config = dict(
    n_layer=15,
    d_model=192,
    n_experts=128,
    experts_per_token=4,
    d_expert=64,
    d_shared_expert=0,
    activation='swiglu',
    moe_layers=[1, 2, 3, 4, 5, 6, 7, 8, 9, 10, 11, 12, 13, 14],
    router_score='softmax',
    normalize_top_k=True,
    routed_scale=2.5,
    balance_loss=0.00389,
    balance_bias=False,
    router_z_loss=0.001,
    init_std_router=0.0126,
    lr_router=0.00156,
    vocab_size=2048,
    norm='rmsnorm',
    norm_eps=1e-05,
    tie_embeddings=False,
    optimizer='soap_variant',
    lr=0.00622,
    beta1=0.95,
    beta2=0.98,
    grad_clip=1.0,
    batch_tokens=65536,
    seq_len=1024,
    train_tokens=476400000,
    steps=7270,
    dataset='wikipedia_en',
)
Below are experts of layer 5 (counted from 0) of a mixture-of-experts language model. Rows are named router (the router's row for the expert), down (a neuron's output weights, with its number) and show model dimensions 0-191. Each number is 128 + 24 x the weight over its row's rms, rounded and kept within 0 to 255.
After each expert's rows: a language model's description of what the expert responds to. This comes from a sample of Wikipedia text that the model never trained on.

# expert 46
router [115  94 107 109  86 106 187 124 164 131 139 144 102 117 135 128 114 136 132 111 104 152 140  81  97 159 147  87 108 134 155 130 144 121 101 164  90 151 114 134 120 146 128 138 143 108 145 158 116 110 102 150 141 136 166 115 112  73 109 127 128 117 139 137 139 130 185 141  93 127 131 155  99 138 129 111 128 142 106 107 119 159 102 147 139 107  87 146 131 117 182 134 153 146 134 143 121  77 119 126  78 129 109 169 134 147 163 132 100 144 111 113 129  81 155  83 153 114 125 152 104  91  85 108 126 107 135 103 129  82 134  79 122 124 151 164 118 106 133 112  98 120 128 128 111 141 137 156 144 134 137 157 148 102 136 136 143 110 112 119 186 132 148  88 157 156 121 142 170  92 114 138 135  98 140 119 172  81 132  88 133 164 191 131 119 104 121 143 155 118 117 132]
down0 [108 103 167 140  66  95 125 128 155 126 135 113  64 141 103 170 160 166 122 122 116 106 140  94  77  98 122  95  93 125 135 133 122 111 104 135 116  93 124 110 151 130 169 157 156 116 125 136 117 111 144 112 152 111 159 129 143 115 158 134 108 116 105 123 107 123 105  77 124 126 148 106 141 130 162 130 111 151 147 128 124 132 103 148 157 120  91  85 154  68 115 154 104 148 149 121 151 154 127 120 100 130  95 111 135 102 171 126 132 122 148 122 145 186 121 114 130  77 121 130 119 108 134  99 122 130 141  96 139 156 138  75  95 147 170 152 147 159 159 126 131 109  96 148 111 132 151 148 154  91 133 135 144 130 137 148 160 125 119  77 121  79 167 136 135 139 103 165  93 165 104  79 101 150 105 108 154 127 158 127  86 121 127 133 145 132 129  97 146 127 127 115]
Consonant word pieces

# expert 12
router [132 129  99 114 147 112 152 165 155 110 136 129 118 100 108 130 131 129 158 119 192 160 136 129  85 109 146 103 109 140 137 172 140 110 134 113 121 169 141 174 109 118 122 111 128 132  80 133 124  81 121 116 117 124 178 155  90 107 105 104 154 134 122 147 159 152 139 129 119 136 120 157 135 134 126 147 137 190 117 127 140 146 103 142 141 127 106 144 150 108 145 126 134 167 105 131 142 116 127 146  93 136 121 136 144 136 142 159 140  95  85 146 126 138 142 128 118  91 148 140  94 128 105 124 110 132 177 116 103 136 141 112 172 118 164 133  95  81 123 114 129 126 137 158 124 136  69 116 170  99 138 126  62 126 172 132 141  91  93 127 153 102 157  85 179  99 126 140 136 132 129 115 142 123  96  91 149 131 160  94 143 105 132 120 143 127 173 153 145  97  79 189]
down0 [178  77 125 135 149 142 114 139  76 130  97  38 118 123 101 121 124 152 163 120 107 108 169 100 124 138 148 108 137 149 164 112 125 147  94 154 123 136 134 164 118 142 132 162  85 114 143 150 116 127 125  83 134 146 114 143 140 137 138 151  94 154 109 125 150 151 127  89 177 121 120 150  85 119 110 110 126 134 120 160 115 124 124 128 164 111 130 134 151 132 105 139 114 112 123 105 160 143 124 107 120  95 134 168 170 148 128 122 117 143 133 109 100 122 133 159 107 143 146 116 144 157 111 160 135 116  98 127  87 110 150 120 133 127 144  66 167 111 115 113 114 143 122 131 132 102 129 132 139 191 118 129 152 117 149 117  92  82 141 114 115 139 135 130 148 156 108 139 151 126 171  76 100 126 152 169 151 159 131 135 140 121 138  73 117  86  95 193 108 117 140 111]
Personal and place names

# expert 7
router [111 112 115 136  89  91 168 171 143 125 142 145  99 112 110 102  99 133 155  94 141 119 126 112 120 169 121 157 128 126 138 118 122 123 148 175 109 128 104 151 159 162  94 124 106  98 112 141 111 143  88 108 167 124 136 123 101 100 142 129  98  97 138 128 132 168 160 162 139 141 135 130 136 133 152 112 118 131 122  99  98 150 104 135 115 114 112 150 172 127 151 120 146 148 105 146 168 136  84 131 121 135 134 133 145 146 170 125  78 103 122 117 120 121 130  97 131 119 178 175 101  90 118 160 116 142 168  47 139 117 140 130 136 136 136 108  72 110 142  85 105 155 117 119 138 147 147 194 135 132 152 123 113 110 173  89 149 110 105 150 164 120 168 120 160 128 118 179 135 103 102 120 103 125 122 112 120  85 151 100 168 135 138 156 139 127 123 148 170 122 122 146]
down0 [138 115 130 132 160 142 103 127 146 115 112 115 169 103 132 104 136 125 132 110 122 148 112 105 136 139 151  97 134 147 163 114 132 132 163 110 161 150 170  85 134 138 154 134 155 140 106 130 107 182 135 154 127 134 121 149  94 149 140 138 116 109 122 115 117 136  96 103 174 157 121  79 153  73 147 111 105 109 123  78 144  94 157 161 115  98 142 106 123 162 132 128 114 139  97 137  95 148 122 131 104 139 115 123 110 117 140  98 134 119  83 119 164 155 192 128 158 164 115 126 124 128 118 186 102 112 154 137 133 144 119 143 138 151 153 114 111 139 150  92 166 137 124  99 168 131 131  85 118  90 115 177 124  86 117 158 169 129 135 152 172 142 157 163 148 130 100 154 147 120 108 133 120 153 121 129 135 136 172 152  99  76 104 130 174 168 159 107 130 171 138 124]
Mid-word syllables

# expert 58
router [150 111 132 125 143 107 131 136 154 101 143 117  75 130 123 120 128 135 117 115 117 134 120 101  93 143 132 131 126 161 154 153 150 116 135 106 129 123 115 141 134 139 111 132 118 103 101 120 125 141 113 160 153 126 155 142 123 116 100 116 119 132 157 162 178 145 125 167 117 152 106 160 100 124 132 138 106 122  98 118 129 174 127 131 121  89  64 124 160 107 135 127 152 140 103 135 146 133 150 180 140 119 123 164 171 167 118 148 135 114 103 138 144 140 167 129 131  97 174 159 106 140  66 132  74 100 126  42 161 118 113 102 157 106 157 133 126 108  73 108  96 127  97 143 143 165 110 115 136 122 111 127 118  77 186 110 172 120  86 127 154 123 118  83 169 155 121 116 157  99 136 155 118 129 139 113 113 142 157 125 111 147 169 106 134 123 139 112 159 121 114 169]
down0 [139 145 119 168 109 170 166 107 147  92 168 132 137 155 129 119 150 110 167 123 131 151 154 149 137 116 116 156 150 118 129  81 130 116 173 137  97 115 114 122 119 115 141  99 135 139 153 122 143  89 141 134 117 121 125  68 143 124 107 141 125 104 167 139 127 117 156 126  97 131  86 142 127  86 141 184 131 128 117 128 142 102 126 109 133 140 171 157 129 129 168 159 156 131 120 111 124 146  79 141 147 166 175 165 134 115 107 111 132 155 168 119 123 116 155 138 128  92 116 136 148  96 122 185 147 113 159 143 137 128 119 139 106 128 185 139 141 121 137 127  84 132 111 138  81 119 110 104  98 181 159 148  80  97 138 136 116 122 117 129 124 115 128 126 128 138  79 147 131 116 111 132 146 141 124 141 134 190 158 109 127 145  86 174  80 116 128 190 143 134  88 129]
Year digits

# expert 63
router [109 130 108 159 110 106 129 119 115 137 149 125 121 132 100 111 106  80 127  89 119 122 142 110 115 119 152  97  82 147 158 162 137 111 141 146 149 140  90 129 124 128  99 160 104  82 101 126 107 141 113 119 117 192 154 175 111 109 108  89 119 113 127 119 135 170 148 134 139 144  76 133 136 122 130 165 106 115 108  82 141 157  97 153 130 131  86 142 175 127 139 134 130 116 106 163 151 101  96 177 126 135 109 170 155 143 131 169 124  99 102 176 159 136 174 144 130 105 158 134 126  96  74 153 120 121 120  85 149  72 136 129 151  95 162 137 134 112 129 100  88 164 113 171 145 137 114 114 138 120 103 139 119 126 133 102 159 131 118  91 140 152 122 120 152 157 123 112 151  94 140 134  92 114 118 110 146 135 121 109 147 164 158 130 139 121 132 186 147 141 115 159]
down0 [127 135  90 152 117 109 149 121 119 172 105 128  87 148 154 126 132 146 124 153 122 102 128 145 136 126 122 113 121 132 176 133  88 109 119 139 115 109 134 130 144 144 162 151 127 126 125 109 131 148 122 100  98 127 101 121 148  80 156 121 100 142 148 132 139 190 153 139 140 111 147 146 116 142 126  89 131  87 151  70 116 109  82 118 174 130  82 137 111 171 120 106 163 106 117 159 151 138 166 116 124 139 136 109 117 161 129 144 127 128 147 100 135 139 160 100 103 129 161  55 139 129  96 138  92 141 147 106 125 119 172 141 149 145 162 203 114 107 118 147 139 114 133 155 169  99 136 114 120 134 125 108 174 158 139 119 138 156 114 138 114 109 114 171 103 175 138 132 113 169 161 137  94  68 127  88 122 128 116 173 136 132 105 120 121 126 160 133 130 129  96  98]
Counts and Notable headings

# expert 4
router [ 84 132 120 149 104 106 148 133 147 108 158 145 120 124  93 121 120 139 138  83 153 114 126 123 114 125 178 120 110 129 190 147 171  77  79 129 108 150 120 127 176 149  96 135 127  73 116 153  91 107 121 151 149 156 156 143 114  82 134  98 124 124 157 168 112 126 129 167 113 137 129 138 134 142 151 114  98 187 106 108 133 116 112 167 147 113 122 121 163 147 124 133 147 118  87 169 145 123  94 145 139 146 138 146 164 168 143 145 135 122 111 178 174 107 156  95 124 116 153 129 105 123 113 134 129 122 131 122 154 127 128 130 117 126 196 170 118  99 139  99 116 121 122 164 140 175  97 132 126 134 147 174 115 113 133 119 148 151 105  91 152 131 187  91 130 100 147 110 163 118 141 137 123 130 152 117 148 118 126 136 126 125 150 103 124 131 185 166 133 136 112 139]
down0 [ 67 105 124 159 145 152  95 109  97 141 157 114 129 124 136 167 149 132  90 130 159 107 123 132 139 147 122 130 136  78 136 136 138 136 102 127 122 119 118 107 116 167 150  73 109  71 135 107 135 121 126 101 116 131  87 132 101 145 103 153 102 130 157 135 144  94 165  74 176 110 186 123  92 136 157 130 121  79 125 118 139  89 169 153 119 152 118 144 151 100 105 136 152 133 109 141 110 152 101 144 126 137 114 156  91  95 158 127 135 141 152 139  98 120 143 167 158 120 135 139 115 108 154  81 108 153 125 126 117  82 147 164 116 121 152  93 120 126  92 124 106 110 108 106 137 124 114 133  55 168 141 143  87 140 157 126 124 142 112 140 156  97 143 132 148 149 165 144 152 136 152 135 125 132  76 158 137 136 185 122 131 100 107 128 111 111 128 149 109 139 135 114]
Table cell separators

# expert 60
router [ 94 116 128 106  90 136 134 116 130  95 173 133  96 125  91 112  91 128 137  66 139 107 137 114 140 126 157 103 101 134 135 123 132 122 131 127 140 160 125 138 159 166  41 151 118 126 137 163 119 120  90 120 145 131 158 132 134 101  85 142 105  81 167 143 130 175 153 146 135 159 128 145 101 106 135 109 136 141 115  97 107 148 136 158 168 122 109 163 155 133 155 123 135 125 139 149 132 131 108 142  85  96 133 152 147 129 135 126 108 122 132 134 131 118 178 101 102 122 122 135  85 110 133 170 126 125 180 101 148 127 124  91 154 143 151 134  95 143 106 111  87 140 116 150 113 123 115 145 138 116 112 148  97 122 186 119 169 119 102 115 152 146 145 102 177 100 128 136 136  90 131 178 107 118 160 101 135 123 135  93 149 185 122 146 168 122 155 131 116 138  81 118]
down0 [ 84 122 103 147 133 151 116 142  98 124 127 142 133 163 107 147 165 100 138  82 134 147 103 113 132 122 103 145 172 105 137 149 153 157 125 127  78 151 149 140 153 131 144 122 143 124 130 132 141 111 153 140 129 113 145 118 132 145 159 171 144 116 106 133  72  57 122 167 142 175 132 170  96  91 108 114 133 110 124 129 115 127 154 110 144 126 150 137 117 126 139 117  77  93 145 131 128 112 166  85 118 145 156  89 103 131 124 105 147 123  78 109 105 109  99 103 124 138 129 108 122 141 107 154 138 169 138 126 121 122  95 157 126 136 112 140 153 134 116  80 107 135 119 154 136 134 133 134 130 143 163 123 125 138 109 147 144 161 145 116 123 102 119  66  87 128 140  85  96 157  92 131  67 115 121 126 126 127 142 163 203 108 143 146 115 128 115 123 120  87 195 150]
Letters r and l mid-word

# expert 42
router [ 73 108  94 117 109  62 133 136 142 108 132 145 113  98 124 123 104 118 151  62 178 118 147 123 107 167 138  93 118 158 113 138 124 124 114 124 115 152 109 157 118 169 122 137 153 121 147 122 121 157 116 144 156 123 131 178 125  91 126 156 127  88 133 127 120 155 147 168 100 145 131 184 139  90 137 121 115 143 102  79 112 154 113 175 132 122 108 177 146 136 170 123 133 148 106 155 181 106 103 157 123 127 153 143 135 146 188 137 107 116 111 143 125 112 163  99  99 120 143 153 106  93 113 119  99 120 123 107 168 139 152 120 147 120 152 103 125 114 118  91 127 158 112 154  99 156 140 158 147 100 102 149  89 105 173 109 164  92 114 121 150 104 166 110 146 149 118 126 154  94 136 153 125 124 126 111 129  95 141 114 117 117 116 122 137 104 129 163 171 125 114 123]
down0 [113 159 102  92 181 117 129 144 142 135 111 130 101 105 134 141  97 108 124 156 173 173 110 140 146 135 103 174 109 132 129 121 116 136 127 160 141 126  96 110 138 140 130  91 110 106 111 138 105 150 123 108 181 132 117  99 153 172 120 146 137 100 104  91 123 146 154 120 163 139 120  96  90 120 146 113 138 124 111 130  97 163 119 132  77 138 182 145 142  90 138 110 155 181 104 147 102 148 100 120 118 150 116 164 168 114 124 115 119 135 160 126 119 110 149 133 109 131 137 183 145 168 145 119 164  98 131 124 172 154 200 132  96 123 121 145 132  99 155  93 167 111 142 113 108 146 145 115 143 110 164 158 128 134 129 127 120 120 110 148 116  90 157 137  92  90 128 149  96 141 148 128 143 110 191 152 110 124 133 106 141 102 116 138 111 157 120  70 148 153 132 126]
Letter g inside words

# expert 19
router [ 97  90  97 135  98 113 169 148 166 122 162 176 105 120 104 136  73 101 142  93 116 101 170  97 123 124 138  97  81 145 121 150 133 116 104 127 132 136 118 122 131 129 141 125 131 103 137 191  93 102 104 147 139 114 162 133 111  90  92 121 112 102 132 189 159 159 145 161 111 138 135 137 108  93 142 150  79 167 106  99  73 177 109 146 163 114 130 161 141 113 139 125 168 131 136 150 118 125 131 131 127 125 122 170 147 146 138 148 146 134 126 121 131 120 170 108 108  81 146 131 105  94 104 154 120 109 139  86 145 124 148  87 131 130 147 141 141 120  97 120  97 161 110 149 102 119 100 129 145 105 144 149 139 125 174 117 142 111 113 116 130 116 162 124 140 136 129 159 129  71 105 115 102 124 170 101 171 108 167 105 142 163 116 122 133 125 154 132 131 148 121 149]
down0 [112 114 117 137 161 118 111  89 125 130 151  76 112 143 124 131 110 145 138 148 162 131 111 141 136 110 125 136 110 172 160 106 140  62 174 111 128  84 119 116  92 142 146 118 128 136 170 138 119 191 121 143  95 160  93 102 149 125 143 120 113 110 125 162 138 129 108 146 151  98 115 182  71 146 101 113 157  90 117 122 126 102 113 132 149 118 150  94 122 125 153 131 134 136 110 104 105 125 103 169 133 165 144 139 125 123 123 122 147 111 149 118 109 176 183 142 138 136 153 148 168 125 126 154 128 110 124 131 152 117 143 105 104 134 114 149 101 115 133 136 172 129 133 153 132 151 111 157 159  74  91 207 133 136 125 131 133 128  76 125 152 151 139 151 134  94 112 114 109 166 115 192 167 180 157 134 107 130 141 130 146 129 144 132 112 114 131 142 122 110 138  96]
Single-letter word starts

# expert 29
router [124 131 132 135 109 130 122 142 165 113 186 122  83  90  79 108 118 114 206 100 155 159 154 132 128 134 138 117 101 143 145 171 135 121 102 126 130 147 129 139 137 169 103 169 120 112 129 162 119 119 120 113 120 178 154 126 129 107 121 104 106 117 138 173 132 119 128 156 100 161 111 133  92  51 173 131 145 133  87 127 131 152 113 170 153 101 103 164 145 164 119 156 133 141 128 128 164 108 102 135 132 126 159 149 159 159 127 134 109 141 105 161 142 138 143 124  84  83 148 124 126 116  97 130 120 131 163  96 131  99 154 116 141 109 147 133 139 126 121 122 114 128 111 190 149 171  82 134 137 117 112 140 130 112 167 131 166 126 116 130 159 158 116 120 134 127  84 159 124 100 153 143 136 124 127 121 159 114 142 146 115 131 163 134 166 101 140 149 167 111  99 165]
down0 [125 139 102 107 135 106 105 127 114 127 147 137 134  91 136 124 132 144 128  96 155 144 111 139 138 137 124 105 155 110 152 117 158 112 158 114 106  96  48 151 157 132 127 139 121 172 148 139 119 146 167 124 110 143 115 168 127 125 136  97 103 108 142 152  77 121 123 144 131 148 127 147 112  96 128 102 107 104 114 139 133  76 154  42 137 133 176 135 122 112 119 146 121 166 127 187  99 130 157 115  76 148 103 121 139 119 127 169 158 121 106 148  81 109 128 101 148 182 123  97 136 134 138 145 171 170 115  98 145 133 106 143  96 106 149 106 109 153 123 151 125 130  48 133 107 129 142 151 146 122 124 105 161 150 155 141 129 160 144 128 110 136 147 150 110  97 171 147 145 120 127 124 158 102 149 129 116 128 133 123 165 137 146  73 146 126 145 125 118  92 149 124]
Conjunctions and relatives

# expert 48
router [ 96 104 127 121 124 119 143 151 148 101 142 151 100 100 107 106 109 102 147  91 172 152 159 133 116 143 151  88 115 153 138 135 149 111 120 145 110 140  95 146 128 151 124 136 135 111 121 136 108 107  95 133 133 108 155 150 106  86  96 111  96 116 146 170 164 132 151 134 114 142 127 143 127 116 151 170 125 135  99 109 104 172 103 131 159 111 104 138 166 116 163 143 149 139 108 143 134  84  98 144 125 145 138 159 207 147 155 154 120 116 102 149 119 121 168 106  89  51 145 158 106 109 105 136  98 100 133  75 145 116 144  89 142 109 154 123 115 108 107 108 145 163 129 139  86 129 104 131 174 108 132 128 106 116 167 109 137  97 118 110 161 150 154 106 171 130 125 153 138  67 135 149 129 131 161 114 157 105 158 119 139 132 142 127 133 114 144 163 137 117  80 148]
down0 [156 149  97 100 140 116 149 155 160 121 139  78 133 126 132 139 112 116 121 143  99 162 165 136 122 100 139 139 139  98 149 155 151 120 126 124 137 128 157  89 108 120  96 159 134  89 129 142 149  90 138 115 164 112 184 149  84 110 158 172 102 104 143 123 153 151 127 155 104 135 166 122  92 140  92  84 124  97 121 116 151 126 123 114 107 153 119 161 136 145 144 138 117  75 138 161 107 167 101 169 170 128 143 138 159 109  94 128 126 155 150 115 154 139 120 105 137 117 105 152 136 120 114 135 149  96 168 104 124 104 123 129  94 115 172 103 133 124 148 129 107 103 132 161 130  80 159 109 111 148 146 120 115 165 156  62 155 101 134 163 140 113 138 121 100  87 131 111 107 116 143 115 112 139 114 161 135 127 116 159  97  91 133 124 121 114 106 135 183  80 158  90]
Capital-letter word starts

# expert 39
router [ 96  83  99 101  98 118 167 135 166  66 171 110  85 122 143 113 101 103 135 124 154 152 160 128 126 106 134 118 126 151 136 112 133 122 162 141 100 134 111 145 134 140 120 116 106 107 127 147 133  93 101 153 146 150 181 127 120 127  88 132 129 130 117 137 155 153 149 148 125 141  82 146 114 106 153 146 116 164 102 109  74 143 105 157 152 120  92 110 138 176 146 127 148 146  91 156 140 125 133 171 107 152 104 110 143 139 140 135 123 102 112 194 137 109 166  82 119 103 159 135 136  97 131 143 104 125 123  97 154 100 128 111 138 108 142 134 134 101 112 120 131 151 121 132 113 141  99 141 157 143 120 158  94 102 145  93 124  93  63 103 165 141 149 123 149  75 133 160 136 120 111 147 135 135 147 104 145 101 155  68 113 149 165 146 154 142 147 147 125  90 115 114]
down0 [156 149 118 116 121 157 133 100 160 152 174 138 187 103 125  85  68 126 147 120 114 109 118 120  74 109 136 153 127 137 144 123 130 128 187 126 112 160 110 110 185 112 114 154 157 129 137 143 134 145 154 140 144 120 117  93  90 169 123 121 107 143 139 167 137 103  76 135 139  87 124 147 127 158 161  91 158 119 134 133 125 114 157 105 151 130  75  85 143 101 123  99 131 127 138 113 126 107 102 130  80 129 154 145 101  92 178 146 154  97 123 125  78 150 141  94 126 103 126 111 122 179 107  87 115 123 142 156  96 143 133 114 110 135 147  93 143 164 154 109 166 103 113 116 152 130 129 107 106 106  98 149 114 109 123 129 132 121 135 156 124 123 103 139 155 142 131 146 176 138 182 163 137 109 119 118 137 129 113 135 129 114 115  93 157 116 148 110 130 161  93 134]
Letter m pieces

# expert 57
router [114 111 119 128 121 112 172 148 139  97 150 130 133  95 105  95 115 133 123  81 152 152 145 150 109 122 212 109 120 135 131 127 135 112 163 122 123 147  87 148 162 122 148 134 117 124 126 139 126 116 115 154 149 141 134 111 111 124  75 118  92 117 143 196 137 112 123 113 110 169 140 115 138 116 155 131 111 160  70  99 118 149  86 157 129 104 103 146 135 115 168 130 157 128 110 167 149 122 138 128 126 126 145 119 159 155 150 160 126 125 137 120 143 139 158 130 140  78 145 142 116  95 123 156 124 107 121  63 175  81 141 135 188 101 146 148 136 113  94  91 120 106 107 174 112 139 110 112 159  94 117 152 125 100 166  97 146 133 128 109 132 148 151 105 153 103  77 116 158 108 120 125 148 100 142 112 155 114 175 155 162 149 138 124 143 134 145 142 148 158 118 122]
down0 [153 147  84 112 122 118 126 104 122  87 149 118 148  91 128 122 103 141 134 143 137 186 100 144 139 165 110 144  90 143 159 168 150 142 138 156  85 140  91 166 172  88 163 141 100 114 127 108  66 110 115 116 141 150 127 157 100 103 158 124 151 169 145 126 137 131 139 103  91 161 110 128 130 119 125 100 143 137 118 114 119  93 105 129 104 111 135 163 156 139 136 138 134 139 108 108 128 159 114 100 103 132 161 114 168 134 136 160 164 110  93 128 158  86 118 124 116  87 153 111 133  86 150 132 101  90 134 178 173 120 182 125 146 139 103  81  83 137 152 128 130 162 124 116 142 149  99 169 133 121 121 104 166 122 142 129 143 125 133  86 142 131 163 133 132 153 126  99 147 111 124 135  96 102  98 163  93 126 138 112 107 166 148 154 119 143 122 160 127 150 116 116]
Units after numbers

# expert 35
router [127 123  98 150  99 102 160 137 135 103 183 144 111  84  98 113 122 128 168 127 125 120 150 106 116 119 157  90  97 147 133 139 175 120 109 184  66 162 124 135 133 129 111 120 105 102 121 153 105 129 126 118 133 142 135 112  80 129 107 121 105 117 140 155 132 137 162 121  81 127 116 150 113  94 114 168 141 155  95  89 128 151 133 153 144 120  88 132 170 154 151 178 142 142 113 161 136 107 116 123 131 134 147 130 189 143 120 181 108 141 102 143 147 145 137 128 120 107 137 113  84 133 102 131  92 117 133  86 134  96 151  92 158  97 155 114 108 111 101 120 146 154 130 127 119 137 104 135 181 106 122 147 142 112 141 132 146 100 100 104 177 133 145 104 180  88 139 127 135 127 135 151  89 111 150 129 163  98 123  91 147 133 143  96 131  94 121 130 151 111  87 158]
down0 [105 123 123 158  92 134  93  93 160 115 129 179 170  91  72 146 167 126 120 179 129 126 100 141 110 140 121 125 119  84  91 148 100 152 134 115 120  92 113 113 126  92 164 155 119 130 135  88 147 129 139 104 168 133 119 160 146 151 164 108 140 109 116 133 134 123  94 119  95 107 106 104 133 146 124 140 125 156 107 133 116 109  97 123 116 158  66 135  91 133 103 103  95 157 103 156 136 139 128 122 101 130 150 133 147 184  91 167 148 125 115 112 110 140  95 125 144 138 122 162 106 106  95  99 162 157 171 156  97 158 144 114 154 152 175 158 129 158 128 101 132 125 132 164 133 115 140 130 111 127 101 109 166  92 142 131  85 125 148 128 157 175 131 125  72 137 159 102 126 125 123 156 142 115  99 131 121 114 126 159 114  87 140 157 131 148 153 157 139 138 139 124]
Periods after initials

# expert 13
router [117  89 125 113 143 122 136 152 153  94 135 143 104  99 106 100  83 107 164  89 165 151 146  86 106 158 159  98 114 152 127 136 136  99 116 132 120 128  89 140 146 156 132 132 138 104 108 128 105  97  94 149 134 106 172 138 108 104  93  91 109 106 139 162 148 152 149 151 118 139 124 153 120 108 139 166 114 143 103  99 103 164 105 155 157 125  95 145 167 112 158 140 164 142 113 155 153  82 102 153 119 148 139 154 188 139 151 157 104 101 105 147 127 122 158 105  95  84 141 148 102 118 107 136  90  92 146  76 138 105 155  97 154 111 158 136 119  81 108 108 132 171 110 147 109 132 126 138 166  99 131 137 109  98 172 106 152 119 122 106 161 150 151  99 162 120 135 132 137  85 128 137 124 105 145 107 148 110 147 118 141 134 145 139 151 108 150 154 138 122  81 145]
down0 [100  99 117 118 165 110 151 124 100 104 174 191 125 108 179 101 130 109 130 111 136 113 109 131 113 132 143 110 138 154 147 115 128 158 115 188  93 157 159 165 152 184 108 141 147  95 114 100 115 128 129 154 144  90 136 143 128  88 136 127 144 150 126 151  91 173 127 124 165  91  84 109 118 134 116 132 111 187 153 134 112  85 178 131 171 113  91 137 142 114  99 136  99 140 111 123 128 118 124 152 106 100 104 150 128 140 115 138 146 132 119 129 130  81 126 124  99 105 142 168 122 114 149 142 174  90 127  79 139 121 104  86 145 142 105 137 128 164 113 149 125 109  94 116 129 167 132 136 133 119 120  98 148 179 139 171 124 131 127 141 128 131 128 153 155 123 126 110 135 148 154 142 123 107 132 123 103 138 138 133 118  75 127 136 139 160 163 134 108 175  90  92]
Capitalized name starts

# expert 55
router [143  90  93 145 107  97 165 163 145 112 137 162 111 113  95 105  87 125 139  88 126 123 152 116 120 126 130  99 142 163 125 139 123 116 128 154  85 146 127 144 155 145 112 153 116  84  55 150 105  83 109 192 148 132 131 145 112  89 103 141 145 149 171 141 165 133 131 137 113 127 130 143 127 125 143 122 148 112 129 105 100 150 128 176 133 122 122 157 163 136 147 163 136 113 126 130 156 103 156 156  91 140 116 146 123 134 151 134 106  77 141 110 147  91 139 124  94 110 150 119 105  94 136 141 126  92 127 100 119 112 114 157 129 144 152 167 134  65 132 112 152 176 111 116 110 147 120 126 159 127  97 148 125 121 140 101 114 113 105  95 197 104 153 132 137 150  86 127 158 107 136 180 101 114 131 124 136 132 145 104 143 151 163 151 141 104 176 140 143 125 113 156]
down0 [135 138 103 100 143 161 148 148 115 148 143 113 134 107  95 135 129 121 109 121 140 134 162 136 172 137 139 152 127 130 134 112 131  99 112 100 121 109  94 146 125 101 136 109 120 115 128 166 136 152 167 165 102 130 115 125 139 138  92 110  66 150 122 114 116 144 145 115 128 151 126 118  95 116 130 118  97  82 113 143 151 111 125  99 147 106 140 174 107 133 151 116 136 109 130 132  79 124 110 148 145 169 108  86 130 130 153 105 108  76 148 116 142 103  98 128 115 125  87 103 107 111 128 157 198 162 117 187 114 140 121 146  96 145 130 153 138 120 146 136 137 125 144 102 174  95 190 125 148 138 157 114 125 166 158 112 107 113 151 147 154 160 118 175  69 133 108 147 151 130 145 152 156 111 138 186  90 135  90 111 115 102  73 132 146 162 144 161 142 136 100 133]
ic and inner syllables

# expert 8
router [ 81 120 128 144  95  85 151 129 148 118 140 144 122  89 128 113 147 102 145 140 177 159 152  83 109 163 139 138  83 121 147 163 163 109  90 135 144 136 132 180 146 152 109 123  87 120 127 121 102 111 125 139 129 122 144 141  96  70 115 100 143 107 141 168 146 159 149 143 142 154 123 135 121  85 143 117 109 135 134 149 117 168 100 150 155 124 132 144 154 131 167 122 132 181 103 144 157  81  82 169 134 164 136 142 142 134 149 139  94 107  92 164 122 133 161 102 104 124 137 113  91 147  98 153  96 100 152  91 164 120 118 139 120 137 158 142 101 127 100 103 131 146 144 137 103 128  94 136 199 131 132 130 119 126 132 115 107  86 110 161 152 168 126 111 155 103 112 112 130 111 139 159 115 102 139  97 131 118 140 121 152 130 141 149  96 137 125 149 151 107  76 148]
down0 [121 136 151 126 128 128 180 149 155 133  77  96 130 103 194  85 133 180 134 133 131 152 148 124  97 138 101 118 157  99 127 109 116 131 102 102 127  92 164 127 109 149 124 154 105  94 121  89 125 101 138 133 109 150 138 102  77 136 174 153 151 145 153 109  93 132 130 141 171 100 158 156 160 150 160 121 132  81 128 168  92 156 114 100 130 159 123  96 100 129  98 110 145 117 133 122 145 155 151 134 128 137 122 106 115 132  90 143  86  90 160 135 126 115 124 145 137 142 102 166  89 105  90 155 107 108 110 141 123 153  78 159 144 135 116 166 125 134 121  98 101 131 153 146 139 121 139 175 153 166 139 134 110 143 111 139  87 125 110 155 135 109 135 104 117 129 120 124 116 147  86 129 120 113  68 126 111  93 141 187 131 136 118 147 118 145 127 147 136 160 136 152]
Letter y pieces